{
  "num_hidden_layers": 10,
  "hidden_size": 192,
  "hidden_act": "geglu",
  "moe_layers": [1, 2, 3, 4, 5, 6, 7, 8, 9],
  "router_score": "sigmoid",
  "normalize_top_k": true,
  "routed_scale": 1.5,
  "balance_bias": false,
  "router_bias": true,
  "lr_router": 0.00122,
  "vocab_size": 32768,
  "optimizer": "soap_variant",
  "learning_rate": 0.00402,
  "batch_tokens": 65536,
  "max_seq_len": 2048
}
Below are experts of layer 6 (counted from 0) of a mixture-of-experts language model. Rows are named router (the router's row for the expert), gate (a neuron's input weights, with its number), up (a neuron's input weights, with its number), down (a neuron's output weights, with its number) and show model dimensions 0-191. Each number is 500 + 40 x the weight over its row's rms, rounded and kept within 0 to 999. Numbers have three digits each.
After each expert's rows: "gets" lists some tokens that make up at least twice as much of what it gets as of all text. This comes from a sample of Wikipedia text that the model never trained on. Tokens count by the router's weight.

# expert 52
router:468510498540498487518497506534442467496503460513465531561494497482516614620504505582494439509463498535459447527482532578532580500502485501511499421483520529572543477550453494534466488428496502544525518507484482488542461463474533539525474510479598515516536524503536493478466512428428477518581491574512438535516438465485455510503572396463552482415520476557534500584504469474472467521513525476594482583518534444539509470530526502493500523433486544452533491477574498441457426513505467494459483570457483558517498483506472547513538519478489524530520576480465421524481486494517538484
gate0:465487489447506499510505534540537448434500521392419449523534537407420530560423492393503524459508537532457544449499504499576506470471550543470533483520540524534523468539473557566500505495488453517484425468510536456550491443530473568568487515400506504464471480442486482481505556528468524517564507516555482547566456442540517509521508436493518495491513456517494468447528514513467500446422517452598594498531538528553478486520565457495518562496446487523497518554522477485525440542553491490510512472531533525524509513545476556537454587493536515514514571501486489507440477529511471449
up0:461486526477487474567512499510550469501501510464448460511515511451466483575489552431528505419573540546458526493518555429568477474458498560530469484559521585502524464552501593575454494427475513562478503540551517485535488464478466577539514448420494478525572462508504477453439543468443510511518529452535495562531497485492502526558513427461470481480469505417533456540483567469525470450443505488586557533500513493529535493467552506480460513499448509532522577566523483500537476534558517491467513467503472525528506528466409482593512544487557562479533551577477434506476522489540501467
down0:491481528455536442490581538485501469449535502465481575483513445543545493497507455483499497550504496497385488538500543493481539514447525443496465471500535481481557534408498470502496487507515502480513494517478491428513399485529552514586501439589453457488545546417541495457492454486438516482519472510564418503520448491474503442479502530423504453533490521393577529486471462478520502406506544574582446549472513501564487426464555542473461499471489441461483441511446514521512506480508523452590503436541496484526489499521511504540515493454474460479500452496484480601552514543494478506
gets: " also", " not", " more", " known", " later", " only"

# expert 51
router:548498515491475514572481509422468531494484488562536544519511497517461503546550509532472483490613511461557433524504579487485508501538496465494509483507541502535510463504458446539480518426509531598493503514510513512533532544502472525540525568528494543556410548504555514579464477489502428493519529525544516506515559486405489506520508483397550388569427443514500585487524483521473507598465528506539505552501555513538540514504474489499510482482522604475495479484555455513525515500537492539553544602452541435511444514509522500419508474477483474543569437506447530493473498553514529505
gate0:501447454526569520468483526513503503555519539570506448533533572445488414550520473466479459517566525476492497469468543431522376511500495548518518469500491547475546484452518495480487506534461586498507527498522457454554421508583601503543538467560554452510494477482487511485453501516493466488553519554453489564531503493467488457420488521417439443532496496472549569553502571553456555422464463520500510498500557479537501501469530595504548502477521561427588501513549482559500522451519495457470543501490423505553489558543513450496475491483534519543526482501523524512554537457546483484
up0:493425507502506557430478496456481479526552518504549486493503530522513482497517467566446507502500561505487540457402463530468527590526497461466548482498478518431503473459529451443508503544512497464574569497536472427446472509551455489444493473462513525489496512533478517516493433453490523560596477514477568517542567499493432483436510456421494471486453461550448489469504540509525505490539580402421511497549479487545482457467410542500531462581510482570519554517488548543480568450478537545490585534434519461491539477484467472464532494581553480515500553517538463528487540445549491471
down0:509497547479461463449500556560449559558483507496473464427550454493472568496507481505465414413451478549475514482471534565480519569488518581558502517483556534597510518511435549493536522477482508482484477482481548549532494549508467507527552432494502561480481460498492518478557530551499507552507504499517463556508426526532483543511504513578436518457459451544537499481453490518564550502490505493471533522473432527491495539578521469497520519444413504528489526429498523479540462459391523522476459457543490533431480460518526486558449568478484550579546497488524548430465522488592489578
gets: " was", " is", " were", " are", " be", " been"

# expert 26
router:478498536518443506498458508484535468539519507525486444529502505450478507487424541562535540511454478447558471472541503489550525542516553515517552491492478519575555451514427499481404481504466517542493540429465468494548468486447491429438462473495509522495462511491576486489491511508426432438522571538499566497520467451525462449501478505440502417490498460562490531421480476508512453489443574527482395436542475563528461563444494442479520512502440542560541490461541451570425542485440523454511522568492535430493500455540487437478484473504500479483458423505539454545441513457466468517
gate0:525452470573451534456510489494491556528478482457514539405505423511529450455428588508554542590512441542517473498408558414528560524501529452469547511583517478502498472474459509459505459506465469512534465431513459555487486484417479499526484495475505494504537566462475517464530463561397495449455523555520506536451484517521495496495440376469476492518524435504472427513486489515467486550503519536426539449416509514512494492500479511536523470585470570504468555447497507534490554529509488511576506521533450425496474469517541461470477470510499480553505521545508491483511436538519500566
up0:418489500446499454441528568447492550514509521538434460478523538518486468511489502437483571521441557466552463533471594486499535459483466475490464502554534448450458473467441534448487575548533544495528541493592528506551517532480479544521458450529586467560437448474520512530458511493435515530506527457538524494493472520410483518532514499498513435463487514481442534485435498488454465551502526480581553516535504503559529514456498447462478492529549491461508524525554427537555465445495520578510477492474483537512596431458548506497595460534475520570600498534502475478509505534504526553
down0:500435452461507563506524522472522454486484502445521475495536457454476485554412496460534485566465547497528526542474396519520516523526473494411465513515543467476506502398431577539491492518529450478534547579442496476445586466433479500395546556467507478463454473518505477537482534486483491465494567574531515477489450553484531474511507453409449518563532485484504500481488494531560559459489438510463552497524426434494469460487494530590539434520507534518462493545563502491497511478569532541532473489524443459444505547465489456481528506493455546531489564480472504487455476497533408528
gets: " a", " |\n", " an", " his", " A", " her"

# expert 50
router:518466485619477454480517534488524471468524512509473533538472495515505546557505480507502535520448468500541525485486617528491521468551530539537558456537455459525536475507444557548463631489451527501564520502494518556471463481495465519473478544522571446512471507483515534539470479519442491520487474532552464565525447497468507493566518466496580427483487456534555494459478477539425501480462461453510453526547422482595468466430423410508469472455468501470546465480506459535530465525524479522497482493469493526471547533486502536471497524417472587603520538435459504501508423549459499511
gate0:486464475492464489480476476544404552460568525510396460467480450498520486578443476517494476457558511489415470457406485485512530494521533517430573492495435460508489503499445502528457440534448484474539534504527504530514493442436448498566498495507517481533490579447572550482464528513588511520514566495545512516484569471549507455594517498505573427492471471449525488528518489539445492528529502564523470475452450564505516510541479532471532478577408482518547480530578493531435452555539506499504484484512449523499495497513434464495456499504456524539487522479548551423455514587493464481
up0:508545551500479491572490562483586436491473471487554540541500548537515547475498589504488546496486553528451495499585469540493475593457556507533431474480566461480520483491549544468491553453594534430499452484474512451485476474556571461455470468490473481509529440521404474509557500488504501478524505455487483511550499530444472512463485452500452532494581503564496500499475492519536466378447527476446492532548578490512537481493521506534471531452538488437497488482456447447537494477481464447528447561503555459577469490457556571515450486480486498431540483545451483524514519436457551487
down0:519483454466505464486510449493495501541467486461564452567492547531491562494485543480445473467513449482551528472496527574530440434437461484494479476507503508513494532508440526457489422447455498459575548518527544526522536528459543470428583482464454437564541489496502478471457498506535542498458529585432508494451498548549429492457441468547470478442488524468445486488469570419478458545444492452489487450474462506495543471560568441461497541527474522505531569539401499498450445436537472539567506486487503442451503495441446508468532492442527513544528524541479414511431532529519448526
gets: ",", "),", "\",", " and", ";", ",\""

# expert 0
router:534460562495477482487476433513549479519527539562502548548455525563515558508509474580463444499491442515366492530522514500505530599538470528484566536493473467580461533487480477547526518484515530597504532459468490464512521459558486537449487519585487564541516534520482499567481496594512437500489525519505436486566484485469442518474516425449539539477434499494518498569482478494470504465473430565471491494498506559565546543443528508465481405524451519510538490467478463504467526508472473522506525475559513459582550541561437502456499528423532505541533478505540526452484504441499567471
gate0:529530465505550437486487411482535453452413562515487507549486450441510581545489534518475550560571532456446496467536536549528498526502534487507523523460482416473514484538529584507539533452540567449471515458543402530552498542509555437507586589453492537547549508476497504512486508504445522469505482564469486553508564391531442510495444491488494533510473509540524456478507450434476447431488524458467430496424458461456537486567464500447545512500490528488498417490495536501535509526517437513551558486484517497503524486526530509545506469528531529542503511535508556461483526398512505484
up0:549538418477541496494498458532505575471470540512517512519506499476482619533506496467581482495482515505462466503525544488506461507514533506467497534485539500473515525528570521474520516520515546517502461497430453457591473582512527482540520508502433541500535510501473558561482544540491515477564514573494508485511557399518427501486510499510494518454525503494476455568508473472528499484555545523508523487473544489409501514564526538445598515500407445560518471597535433549513490502480458572502546516488512503544541428532464496575544518501498494504550519530507586454504549352517487538
down0:515515533509492488434499436532484449568522468504515406445441551518488527528404542535465471552511411500467457508488465553494508474422499449453493468485495520509529492501528547514501462455488455502535432556452557483466515506505491439499482456449532510474340470463503515436493499470565478560475502581492537542431444529440514460521492622453495447545511484469501496485507500505515496490477474525480502442505508481486418509519514548529486502545569552442462514428528488526422520462487484476493463459495478427494492452436550421439506462518513569531521528537503445463544523534506528492
gets: "==", "===", "3", "In", " In", "1"

# expert 57
router:467435524530456454478420510518543429469456481541511526583463428540519473565488423509511495508536453489439464471491535530509529560567505532596519464457531443521481513514465486515464525508553567557541585497453532457542529461510448518463403539510541419550488525576524500495512520486479463450517532524550467490566458490419495495562506457489553461533507492504518511504473456496510501493463456494490498515504420520527556486416457501486475480478533533470548497480629487529431510540462470516456508516506489526609563466519492495462548511501492565538531434541454483575486512447498493489
gate0:469474436481460526470512466485487526511449551529441460504460512463506472536510450517417445558445522530483508536550482521420529476465505444521523529509516483543490375536426504494489521491511432524517492549531523537541465436509442462511567536499477499466563488460518463571571484516484513558506542477502533489580533492502498517509478538481539518510477482476474538462521366522523463488480436536496512489509477395512586420524510464513510432511457528489463573472493497497477503525525452576516477523492530440463461550620510561521470525558520528490480559538465401490472458435487510538
up0:514520560477505589473470494490472511532546568492502466571521525505508513452505527450469526511474564499481462457541483489557497457524503494547474415487459506555472600481406496480488532471434560504447543499554530520501497499535529533448466473505546459493545544471488513526458497523536526476462514455433553487481557458526495471497525503521485471398452451485444452502466530499497504454482492490497466564441511443548483532562530516521457477471492455589402502469509470560477520405549497494555461595417392492421561570522539483504490451514488530457510474455518550477515534523477486569
down0:553507456522463510532484452519536434531589552565460532427549450501508488507503551470536468529451514456463486475546497536512587587493440505539481364447483521490505434531495463450505462572459546430534503433495523467500461481541520442426488443482484564513563481483526501523465507505489533541536484451545448450518476505480486458505494565531499450469472465592528532570495501500475504465484516468528519515484475518510501444485520481478480477526515510554516493555457552471460480419392520417529533410506491448548464511549468480519522533449449509544448609537498480491490505482496481525
gets: "1", "4", "3", "2", " (", "9"

# expert 22
router:474435457582425539534429533558488447482502486569415475512461431512454512537525486521473471501575508425450443500452505511487502500549487459520535532538505526491489453524474461497500565540455562496558543495471541480506484482526481526444509501431489468552531527533527412522553462462528484552492506496536542505611451451458518505488507495456529515483480484484547477503404510515519538519484576451446463487488477466494563477483446466524498548408508519540522507547648458549474503549503448555499586494525523515509510540522539528494479502524496485591519446518446508474503461486470566440
gate0:512527490508513551474466441515503476516526509474452507512449431495459499543438513537522482554552561488510490607462539494462550526539503525461513495454548525455531488515540512431505589457452550488447490481543472495473487499440511533463534448495597484440466541496616479530537511515552504541480604494483471503493600442512529513432519500470517488437486452541498502485455486509546549560570452459427486447520519444564502544518464470553547484456534465572503405502540422424491484532469476527482487469504485513441548475561423548502437554527493507537526540492475483464505523509461530505
up0:498460525465480490543489537489571549442449482481519478505555500584494561530573414476508517417539449475471505439601510546469448507513473444539462501504401544531534558420485480447505406515503429546516480534523478516480524474525463516500474510507480542504511528497451518479497533510507537454550434533545503457522426521437475469557485484518496520533534458461519495517548506480446420433475545553531480481504497564449472465523582531560479519501443541534501560525482534558503483539520514453492519489486539488519476533524446502520603511554529447412472458480538524544451478514579571527
down0:540512486573491527475480453526492489517535496528427541429447519498543469510496514522541503460558508513561501487476452442504599487511550487495518456514498490421553508510486495569519498561445452447499482483492519506481481508475502431477543463459550543508456534468493503546537561593550506525437478512544444456541486506536572449451494443498438489532486528431538489457504409546540527540571545460565442529468443421583471502493449511533517463470514471546450445522489466548464427533417474581488493467489573542565476497495526456516473486484485471455525501531504508395483471473520447561
gets: "-", " ", "\n", "|", " •", ";"

# expert 59
router:497492541508464434462424501535544434509454469568494566569452471563531518565534445518508474518520490455464487487492527572518553579582491534554503511440560449548474464527520474538447543514562519554584527498479540476558515504506443533471450555508527428526469532536535462503467507505515471447548531501504445495563468509451507453606539474466527444495532493518501495501447493523532512491440494484504463478525390524512566495411476477465467481461520502509522493484640484522438532528500514517426497525542499509568558472503497497478524503504499567526526426500457491575503474484461523449
gate0:500529482470448519512494545457455539449483449423456538530481599572494584544480456513573535539542520508511412526497483604507539498511511485457522503466552420505425460471431495495507477485493518463502501520452550533515497484524410521568462483557558545531446541538498415496497460516555424506407522619550524532530444492498464463540463531472502504436532482551567482511471517500570517474480481533521456605518525512516476494508452463469453494484527544483490507514523516439482463507498540478518525519528506466509496543530514512530545452487469562517497492509473476572398470502517498424
up0:465443511395563474467503605502470518509514536497412452446504533490508475516468535506485453440495506556472518461592558457487512512571534535580503483479536556511539513467504463439493434456472520457487491535454511499475516517480541448497490468435530501447481564508495527545490502540463539561598456494468524483522455511472546507510466551514497471558526491541534527520494417485518591528496532533532484455453557482541546499519483482580459507541456464534503519460499587489501499527486503562523510534467482530561441550498489500434467528588588479542573518478432570561494468537542465543
down0:476476481524483480425489459591474505510479481535535441448482455502521550567499493523554496525559467520503488521505522471462436520456480464500579515497495544559531513541549466476500499507485548521530512528433446505505533482510516466537526574457575497569430563506475511548499482442484414511523481597520530476519576456480538432429449512485518496524500554456556537568451481450414520508487585468483527473501522529540551543486476475496563507408570486472454486549517471573584474517498556525557471575474458446557452551465496532471441524456473531515468498445552480550523528505542499530
gets: " ", "0", "8", "2", "\"", "ism"

# expert 48
router:493472548528459436481403497518538453491478495518481550584448463510533511555532449516477486500540474493469460508487530534524519541582480544584519472429551452539526500553488493566439512492560565575562577515480551447518539509506436510450435577504523419507460481567515450507498507529500482499529511529542447491566454498458520428568497483461532476523513474521465464510445492520487515507465495499516482519507415513529523486411480503451487494428531524495536497484655459485440495500432483531464501522516520493577568474531486491445502504526493563559544433506460478554498474476472526474
gate0:493516487524459531558516471445437506493522538526424548534470501516449560534496532540561480506473592573523466479464569549557502520457495424520485455472565528531524564424512553498514478449436571514538536483486520487533486577513433492504486588527483469498524442481540479459493516523499495561441550554490502498558474413475491467504512505445513535449462600514497464541521493452454409516533466479577439561515494502471536459444549493452527448496419486458465504453512467485476488482513528435472466552479509464525490448473449479508448435495572468524495491462507577491483464455538534432
up0:485498480485521480504471420547523509516437493533570462444558493493570492523539459497470576461529414470505509570522531464469478476531488555511470549465439528487465409461513496458490508542616489531492488506548493473496497430454498525471532407466479535484407496560527514578504515498547499450570556440612511492529505540482581483497485440501449472617425531461543473461437509519494492487485468534450529542506526501479530517604542456499487453479564475533487480510489524562466528485443530563513538503536534455468515520544515470526566517534536497503468535538533467513473537534463492504
down0:471477523517538513471562458488528525494447494508458547582459501495462514524519515474473465491504451520436435493444466515541518536465528499507494475470550532557435539500523524441527517491460469514501537437467521542410520431514518464579518522533626443453521564494473449483497525497480470536522544465535523537479460420489533529451534334459500508580456497522472455498502498486551591486433501485491521559532544488565467483484461480432533486475480479460523512558503543495486454509544478483504549552515430546572458462531516484456522573428461493513486483508557488460534483442462568513
gets: "3", "9", "5", " ", "2", "6"

# expert 55
router:489438539545481489492481530539520451411489514525534534467559483573550557569485505540494482544475472493577479487506569524536468528554422520518463460504520430514525443593495416483563550455502505515507468535423497520552517525515521515450596513502472524499497509502485584451529488481467487491544549589479496535522523527537465471523526468471461486539442513559557457539402470531504477578506564509383450461478506514501530503446516489494476504551505472444485474480459478505552460526450500446495501548490464464568472517551471488503440492590474576551539515507509538470446467525508573471
gate0:424473532534445488516544401472515517511453435570493457447530554544459480526500544511490529515539464495538497610525500519521467516451462499454490503498514512552470499595561505468536541571521464525495468603509551519496519429469580567462533513510448489455534478507466520461481477506484456458570567484487527606501519482510470470532468532505490492582519507553493548535431493499502473524461490499473444539500514464559516482550532498495531492448560548540498441517528504419523523477486465476453488453485537522435514497536494524526431461476485420570501453437572583472503481507570571531
up0:491465520428473496522499481506439454545459465541470436402530480482432461514466524508513509489489458516526552542521488475471515543490479472527410497445514579453457514505471500506525552468589470505494501549471559530448505444600503525433467473489512491446498434543526461508502452543494481528541564478538504555512490534473540480555472527459484486605462498467521457491400536556541566489457461576459446577477520500515502423421530549479473418492456532460480473502514575438563516456471458513550526459473458566495482493522520511512477467475572465518506480444507466477509448476535530573
down0:518534469463462504462567474442541478523445480532451374443450528458517507474524471549463524545465528415562470511512486484500471520498535452478418530458514510478518497555507509449523572545488526476450484485538499517520498463506555512512470433512511534479493526479463586550488494554507494498518542536467463507426547590522537580437442485548490548575506574427542497510516534437484505520481481502501557470521492561511418496490520511447508479412508517416473571457404552557478564493519488476465502493521516500516465505563568526499535502486447440518537556495468466471559510539459561450
gets: "'s", " his", " of", " its", " their", " her"

# expert 23
router:468467512537465427450431522542550465514476479500495546594487467555513498537517442526490499506514431475483484494489532517522518566574484557579520498417539454514483471531525488539438536498513572571582536494466530476546515489506437533463438583518525403524439545574516438495518521527527465454508497510518462505582433522449500472576526470452535465509512509532521496494484447521504502497480485488483511491520389518533550482428470484482481485440524543462530503471644486506463499548505477559440477534516486517591573452513505471455508502487510536565538447508471499541498497459473536471
gate0:485440520550537486509474455428483527446567522536536496480507571466551514513518475467477485501495573485474506460496522450528474505473548466534517551555550498454524496477547478527514466453459494551484560499547455570486523477501516540396536563546520460438513463466553482535550449437537440571489501500478490529456550451484531585498468521453558502461481532504508592517559427537415446526494481510496464534566453490506523526570466499467488515592449596509488481565534530527458517535492503510516478502546535470465442444473513512524547484453429504571513412477567499416535485463480469481
up0:546515485467567464510552499476461500453549599509513458526450502526458495561496538552504435534501461491493436445555542445510530556496590520486552527556421474446474575504448485485472463543499536540542523512557506503495450515550519559498541555552486516437462462502545561534563504515496457505520485512501565546477549450425544528547582534559516469539486511562515525529538493518474531491452480553461547515484493479523466492499471462521436455605534510482508462514455485501569437495458577549469466522532468517420506453525534580476537529457515461487521484480468544415590536488473497473
down0:514504557525549525545471503596453486497482481481516537571462501523509473491477423465501571503516428477473483518501425472471450461460520516450495569495505482483526481560454502519475480540515532563433489403495613528498486451529497476460568514485540530583510424533499457446422464518451480528450495502463463515498550513541421442458502529447485551539448540519512463443494466476524487516514518449492466496537535504476564504471476489500492482463563471484492596462495464493527536498505464501463411544465501510502516422454507510436489598524445514524565459545414554545550523462441538540
gets: " (", "0", "8", " and", "ing", "\""

# expert 28
router:461475511523472453567475493587526505474535485539401564540499499535460505465502464456544546443478492511434513496537532532552539513440554478527492465520471508473510422478486519588475565445511492489557475483520498526537511452462465543490493527525533497375457490484474529504520539607532491587478510497473520484516472376525451561489570508473508481522526448487528479396452439493452488507511570505471444509581554529563492513499467509482512537492433543503529541487477453495527438555498557491491518487557549521439494458464413524544476499506498501556480548481518538471508474424450461517
gate0:486436583529499561558505486539510507459608523511435472485463479439529559507438503423525423426428431525543527504466541449513512510517369497514474433449540514428505476503444490548509473516434410470509497547448488421493524507498512521450491494528507483472506453455517534488499476539455503515524472511504444455523483552504516555537549619550454525455463538489455528437516478534477538507484496522454465551519479512554487464489488442485519538505562542477562589496480522500524470481540543482460505469450488433488479548562421508504527492506447479502562503517485539499444489426504499515
up0:508518410492489474505482513454495521532432466535525511519521491515503448506572527502542530540557602528493508481531497508553515488443622495487504522558465532578502531497583497457500522436576558497516478452525567580483470475515483480524475472522492502550530529562534541501519575431545476492460585443506515505479489482521536457461458441495588471568565548522516488568516515446502444490506502503572559434503506515430520524521556570532491457502475519531452460524498446499545526481457496477560477557534568576515496400471525513474457463481517503514443486524559423499488481511455465469
down0:451466514454457510509594491507523471498535494503475472516546393493506432508467493541565455544515418493455500488517485455423561471523467570503510489507485536515454522472550430443511531508560547511533553514445515464544560406615518538510484549501496467460530484473514521481494507456564499438514498484552516496541471452598480458504556520569512528448505475615470494537485511472570477537547471507488540539557481512544496508465506505439553515516545497513510423557455529484471443439449519538493459532481479493525440602503470528569473470545515489507463522468592484516477458498530536494
gets: ",", "),", " in", "',", ".,", "\","

# expert 42
router:431496480527536531507461478552477541513495472547485542581492490512497542540458473500503506520522473485427518529500502550554473543529496542540537443507509500545491473528542503543530502473504498534504459507459513520543438512527477460445510574499493550469464508573470520478512529569514485546517557534439572479598450379459512484517564446388468391477514414562427551538410515473507497529495519506470443569474510527516535561488480514482454504454503475466509505509563431488484491510490499481471404545565477538513539484529464514511466588454412524517503485493501539523530508427453557463
gate0:451534521538576516498519521501564515559549567461478498562451459612492558508497553557456473489501538493467551544509555442596545488479464450494478494540530440450487484475504502537444514506425513510508496552535472469580470511538533457518514487518516530502415511463520489521533433469531543448454556516556563472460594459470543480470521508484470484485616453529425504483481504487508550476458507527406483503500511512438472572508494493481527513538527525511551545568503493546380488514517475519488522528532466503460491461463574538498533547505450511509567497444464459489508472558536537438
up0:482518569486457512502488474531433530499427486516521478538479543517575422493425515527524515474527539541521494474466453521484499432507516508560554523419505579544542567522482530519523553480546541472460559521506539488466429461544489433445539479439486500501559507508535556501521511448528447466478534469410534574559476508507536506488603552497554488568512516488493537530567482531524474420521409469492479511456549532500540490477458524542510511462431477466451540431448611448565480456489432505539489482523490588486471534522518514478495462446455508474503537564495535476469506475500451549
down0:463453480488574532484496423451546426476575450508432511551529548498532495456464536521486415513479579449514456508521528474478495502477486499501513485479532547463497528539491426485570509432498588437456506545452511438510525501531528491468488426548539442525506449525481558456534487481474516509494534482522540543519540536413415516441470527543451539533442472518523528477522546531471509496461510479475441448550496452501542463533528514494509435450542544474424505482475531543545530549526461565467530540490503480403395464525554425487526430495467492424519478508500572472480474562525492522
gets: "1", "0", "9", "2", "8", "7"

# expert 3
router:469471509517474426474437531532533415479486465541496543555447488528516519559519438534529478507516490506465462522499539524520544552581514522588533482418540445531482449545511478518471500503550574579590548514457512464542538500503448542482412570520512415540468478565526499490495518499481475451512471516529436501572451497458506471556507452478527447529480472503485533492451477532500502497485477495502471484501399545511511473460448496482544499443544531481563501467627438513420486501460479527433493501546502536602592484525487492427543487518481571519529486509495510538477500448497546469
gate0:515473461554485473437517493430504465428489478429480498529402486479446565497429490577569585495522526525520483479483492487533525553524479505547530547550493446484440462469448562522519545538536434443504554499531501436403516551504494467492563414567498554471497531504526545494476529479412476546480515543531517532524521416508487549501482484530583542511478501460515494548443465470492533540533534450543514504529557540445513457540471534497448502505511469503479556526464549557488404490519509545479536530511558553512479472505549471481539497526573568535480485509509459471507480418490555411
up0:504526475455527487498474486514503470513506499567560462490498510487543474468501504468463426483499608522444491522469569441494506529493523520490545527492387544531502558549541399550496515467490432499430506450516522485474460473534450503495458522511543506525512543460487530546558507537541490471487504479496469542525521510431491414461478525509564516502511522506489549528504443481465441462437511438497551523529474533507520492439565435503504548517468505501516498557450541495579568457485531529598531488439492436415460466517533447480488427497520381437534592494491514474558538494460412529
down0:480523445478566524468503483573444483487489496529472569539469431469596475487468576498471403506496474556503538467542483576530505468491510471514482525525393455539509465443543485486564436569490503490462511516501525450505526516533489547521556545541488493500500493532562465479554523457521557557499512517566527465505511537538518479523502492534488487492466523482465523498507489530444501516416493485439459612548505520387448506502552535444517476476480447570488557525453545531518470447515504489476395487501514409466472463543546515550573513442479551493520533476570530477552471494453571490
gets: "1", "2", "0", "4", " H", "6"

# expert 12
router:491473497512490506488421493479498477501471551567496505510535472566477541577499494487511507554554452481529572515571536543524547490474533533462485485535546509487493509526471545509520543502519541471515469505473592541565504463522448597463470485405557545554446507498540566555516535526545474457535517544458473509489548475531573504467504464499492445458513501571442414490472468582480504546454497477432548588513451469520460506468515450511490445527508572514550464570497462462487532546537435492464417429504515563441501505499418553451511476481504496464564536489502449440411453489511494507
gate0:494431527502461502509556506526503554534537513545554491469435476590490520499528514429504458471548533490491577520560557557513529501560562624485475482552497455508497430596508566477544496417462454512465465487538573560529476465500402530523527466513520528539466487510454551531468470509475474483551519526496544520475531479480478411504419451464467449537524518552466445491464521454480494553456468497523486530527493536510448590529472468591466498541492501534429482539507412431549478517542442512554463484528479568453476527499498505518507550479486472465570452488492533462453487508509493498
up0:523432496553479534496528459528506542501520518538502557465453403524502516538570463435573489546526530540547560544476517502533512475539525582456478477531496487580554501519556458560445466491424455497515439496519548542494475410460489512527504463488476473511533479445492556498549472465501473445526470608522450574492505521523482464489555517513539435558481443499444456511415514460486538582438493484538506537538449526508526575518509487516415465494519491505479505579515441423516498481569433539512497446482527484471480472552514532526462527454446494487596483435501461548492499507544475529
down0:477500468533490447477514522510534501533469535446534535503535581415475537491430456483509496445476490511519443470441456507468521523498530502519427659499472507534473503476454503451467551524474469554471527510447490491488515478542530501479396531560434483481466544485522478500495448461458493536484491498509448492509458457495545526561427497517488562441544468472535497473619425524510552499498440432501534507547526500481539554457549498508558473464502426503501488482435531495491474472436515515416567529487537545549593483532533438541555504474545567509443539539515474496435515441493529525
gets: "s", "ing", "es", "ers", "ies", "ings"

# expert 45
router:545458487535498503481526422477474539453498459544473603477508514447429533556469513503504433485554439514605497524515496478521506575579481502460513453550486550482462427491491571442548500495496544543544445543511468545568504424543514526411508563493486526517550528466550563506542483479428526480512499511534460478471539436549509486562465510374490512532493509543473472468496482493545521523441472531425484554486489443573494555519440488525496481484487587448472597494495508465571517489530468520466548576473508488468453495484479526470488515481495501512483564493511539488448435509556502470
gate0:463592523585504518523471515519516544523486489567424521436482563443513420518442561575462533528521426521492518546461482508473481503525521536519499527520528489499531478520426527499465533499495542523481623440578451457483565500471467515457525452487525474447522473468515518444438430539503535547389497416490599482467551491493569508518501450485513464411529492506477554484477454477468518465491518473452464561438527534511509534427520472513503530523503466440510522444524520478505596487482441466519461473500457526474500496474522563526450495550486560548556492525553450501521497491552505537
up0:506553458523533553523519529502497548509508399501459460462457550476515471592486562524479458488538458509486540484462564524476555472547464483491523460518517544470512509557462537517496563527517507534484532502550529455517508467485553532505534500444497480441566464502515517465453482533509477488566595433516513521394532512482513483555509460455516465480513520503444554489528480439439481412513490494407566562463535516472496536457523444525535500526493515437523575496493503496461570521520507450468427458465434491430395595521464542482540474480557484503593502444508423511530429489486500498
down0:463581510477524452550428445507471528521467507527521484461561581522510453483495452485454498509470413419536507594543524518445495476586503498543483508459555492528486519444540457480511525582450521491485551577484524511491505501523502575531507515523454439518499574531506451494443516464519429482469598512475512487554522540568464518459552474411496467518489472419576499494538497464562528486521490479468472411505424497486547509501446469449482472502480504545554534536547543512482562484471484501458514483495506480550567460542561408465476531477565477429519496469468487576512485471516546479
gets: ",", "-", ".", "|", ":", ";"

# expert 5
router:487501555532532529492447507493522509492543507507492558519537446499465515519422486493558490439442458493524470553474487490502514461475573563483485428498563516517443511467521529503477484519518519484473510473505467476509498368489503430513455528496522504554450539476499463539508501496533507489531518610441522504515490394503541508517505474485484367525481459497508529457548547506434476530404515533524485468556543469441567455476547476558492496522489520532498506458502450485488501481504501572563529474484441538565444524422510449484413507513530551521499507434537444545400549535555484397
gate0:521447584542556534542515500533504487494520479542461459538456481448509460494451447553533481553533529520489533544545490524438535434562523447507553507441533478494476409579489513502456539508434454414510492426406499473488447461485510557476528453507496473507549515453506485528534483499455439466480451511462433487503532457499553492497506458421485488521546569430566506549510529531449399501511554451443497482529473448518555465540470534456497539460449443556497480480559519522499512550591510463549498529486505497512532552528519441467442514458472486522557431432510485552477434516469468457
up0:488517422457448476511519450462455507491503480441498522477487479498470538524544522449484487429531471482487471416461516458556500584439491536515481509565474535499517577385484519510539485447524513577503506555591486526521521531509489432487506548508497484498499424513494508511474510463554536467481538485530500500482463507494480568545542500607499550462433442572435431471461459455499588481495440542506532523469486570487436538449538427543478446504561560465489508516445479492486500459434543484454472469436478468519485464480481542546563480553496533473446542550534527493488584479545492563
down0:547523491417577513518546463507556453473539558499500489499516484496519363402496492469441534468441493527559456477532556463544511458471463471459560500574480530542419517454426501556455515555489414432525415477485494494453525504462420475491486548495467540471502511444463420509502513462473589442528517499490509457536451514492487463459483517499497458510507497467457564525451485521525470470513529497486536471465554467472489466499512462520500454571501557466501497518473597524464446491564448529495427514428558490447485481507550500462428453450527547468460494508500475506452471492485547542
gets: "\n", " |\n", ")\n", ".\n", "\n\n", ";\n"